Weights of a small mixture-of-experts language model, trained from scratch on English Wikipedia: a variant of Adam for the experts.
Below are experts of layer 4 (counted from 0) of a mixture-of-experts language model. Rows are named router (the router's row for the expert) and show model dimensions 64-127. Each number is 500 + 50 x the weight over its row's rms, rounded and kept within 0 to 999. Numbers have three digits each.
After each expert's rows: a language model's description of what the expert responds to. This comes from a sample of Wikipedia text that the model never trained on.

# expert 18
router:510482443554507528476382498420605477555469472516553444472477530551504554407448555469487486474475445426395480503461541426546525541563480577447514529592542517573464395505438417443548491484587582
Entertainment and Japanese names. Pieces of pop culture text: song and show titles, Japanese kana, fighter and weight-class names, such as Love, heavyweight, Miss, Rakushou.

# expert 30
router:570516502465559484467464599422386604539616435476497458486485510546503538507555458464453455489547450521588504530451525475552511468457478615481573496490488472539588498617549563474519490448444444
Infobox fields, common adjectives. Line breaks and degree signs in infobox and coordinate lists, plus adjectives like known, different, only, large after is or the.

# expert 21
router:539505438496487435445490533448471435510439444502481454458506610596535514458422556425456507496466443439530442540370571572540472454481559522487450546553430482587515395571486442436486524481448531
Capital letters and codes. Single capital letters and Latin word pieces in identifiers, chemical codes and species names, such as 980MD32QLW, Dendrobium antennatum, Xanthodaphne.

# expert 13
router:529474503595560481456426513490497470487530406542499433478458509621462495464499531434558498519551448488499525521462477466447536475479474572493491388538577493505548475499452519551495526466497555
Foreign name pieces. Word pieces inside Slavic, Baltic and other European personal names, often in sports tables, such as ko in Mirko, an in Goran, š.

# expert 7
router:451448482521539519496408524475504444505513484397386387511394597561494566496426516398467495442572510546462462561403539544395559446561490499554486530503465481579559431643511457459461444490472466
Capitalized word starts. Capital initial letters opening names, nationalities and sentence-initial In after line breaks or brackets, such as In, (S, E in Estonian.

# expert 15
router:584526504529511469486418563491427505512424422531527525460421466513499510452461559479484481472473518541615454555437445480392528514510538572500487516590498496465567421555523506562540456517556456
Months and buildings. Month names in dates, word pieces and verbs about buildings and construction, such as opened, closed, built, clocktower, Born: dates.

# expert 22
router:467477480516425399428436531491575489496542498478393515485507544572500562551513569394538483479542500482502446543456564557517518443546546507455453441497536544548493422534482479499505481480474507
Year endings. Final three-digit pieces of years and model numbers after a leading 1 or 2, such as 2016, 1991, CLP-885.

# expert 9
router:483494453471509551523482535475506534497417454432506476557391539631400483521430548449444442421479420505457359493507518491475497465471539480439570516482488599520479447519470416487511442501447509
Sports career prose. Verbs, prepositions and terms in sports and cricket career text, such as took, played, with, League, vs.

# expert 11
router:567492429584513429404471422487523617587469419433430487501446495554496547551504500493544554459537434436502421553535533466399566456523550520443484436602519525562555486594440518615578506539504470
Romance-language names. Word pieces in Spanish, French and Portuguese names and places, such as Estadio, Ricardo, de, Palais, plus round and tournament in sports.

# expert 12
router:526535489513540530545448431513525487522524563485500451539356490500405480530499438459450436533520463465415481595405492468452573444548513494425504511595352464556472402545515410522610408503464510
Paragraph breaks, conflict nouns. Double line breaks after tables before section headings, plus nouns like police, military, troops, war, and football position codes DF, MF, FW.

# expert 1
router:476488478563544465587397544475444493553570553497508495539400613534470534485498547435474469412485425469534500558433567601535478558498537606525481571469394544568491510486507466522473503552459510
Quantities and modal verbs. Units, percent signs, equals signs and common verbs in statistics, demographics and science text, such as can, %, cm, is.

# expert 31
router:550423517538498538393445481486525505479414445463527474441449529495402563565453520452488509519503419388525447587487556513464498549535439497430489469510515496548464462459466378426485500475522541
Music and awards credits. Pieces in entertainment credits, award tables and name lists, such as written by, Nominated, | USA, -American, by.

# expert 5
router:526484534571588398463461460513586480496496535526504413494416469548484574566526527485439566518523518510518502556380534481470537513574549600448419445541510511543497419557445396503492476412495466
Music and family words. Nouns about music, film and family, such as album, singles, song, family, Score, mostly in articles on bands, songs and shows.

# expert 0
router:529514524458561509423455500459469462484542546576517475485477504540458494503585479390456442523472489529491531545390577523566508483610452588584535490484482527593529454586475482421613531519378489
South Asian name pieces. Word pieces inside names, often Indian, in cast lists and politics, such as Mad(an), S(ikk)im, (Pri)ya, Beh(ala).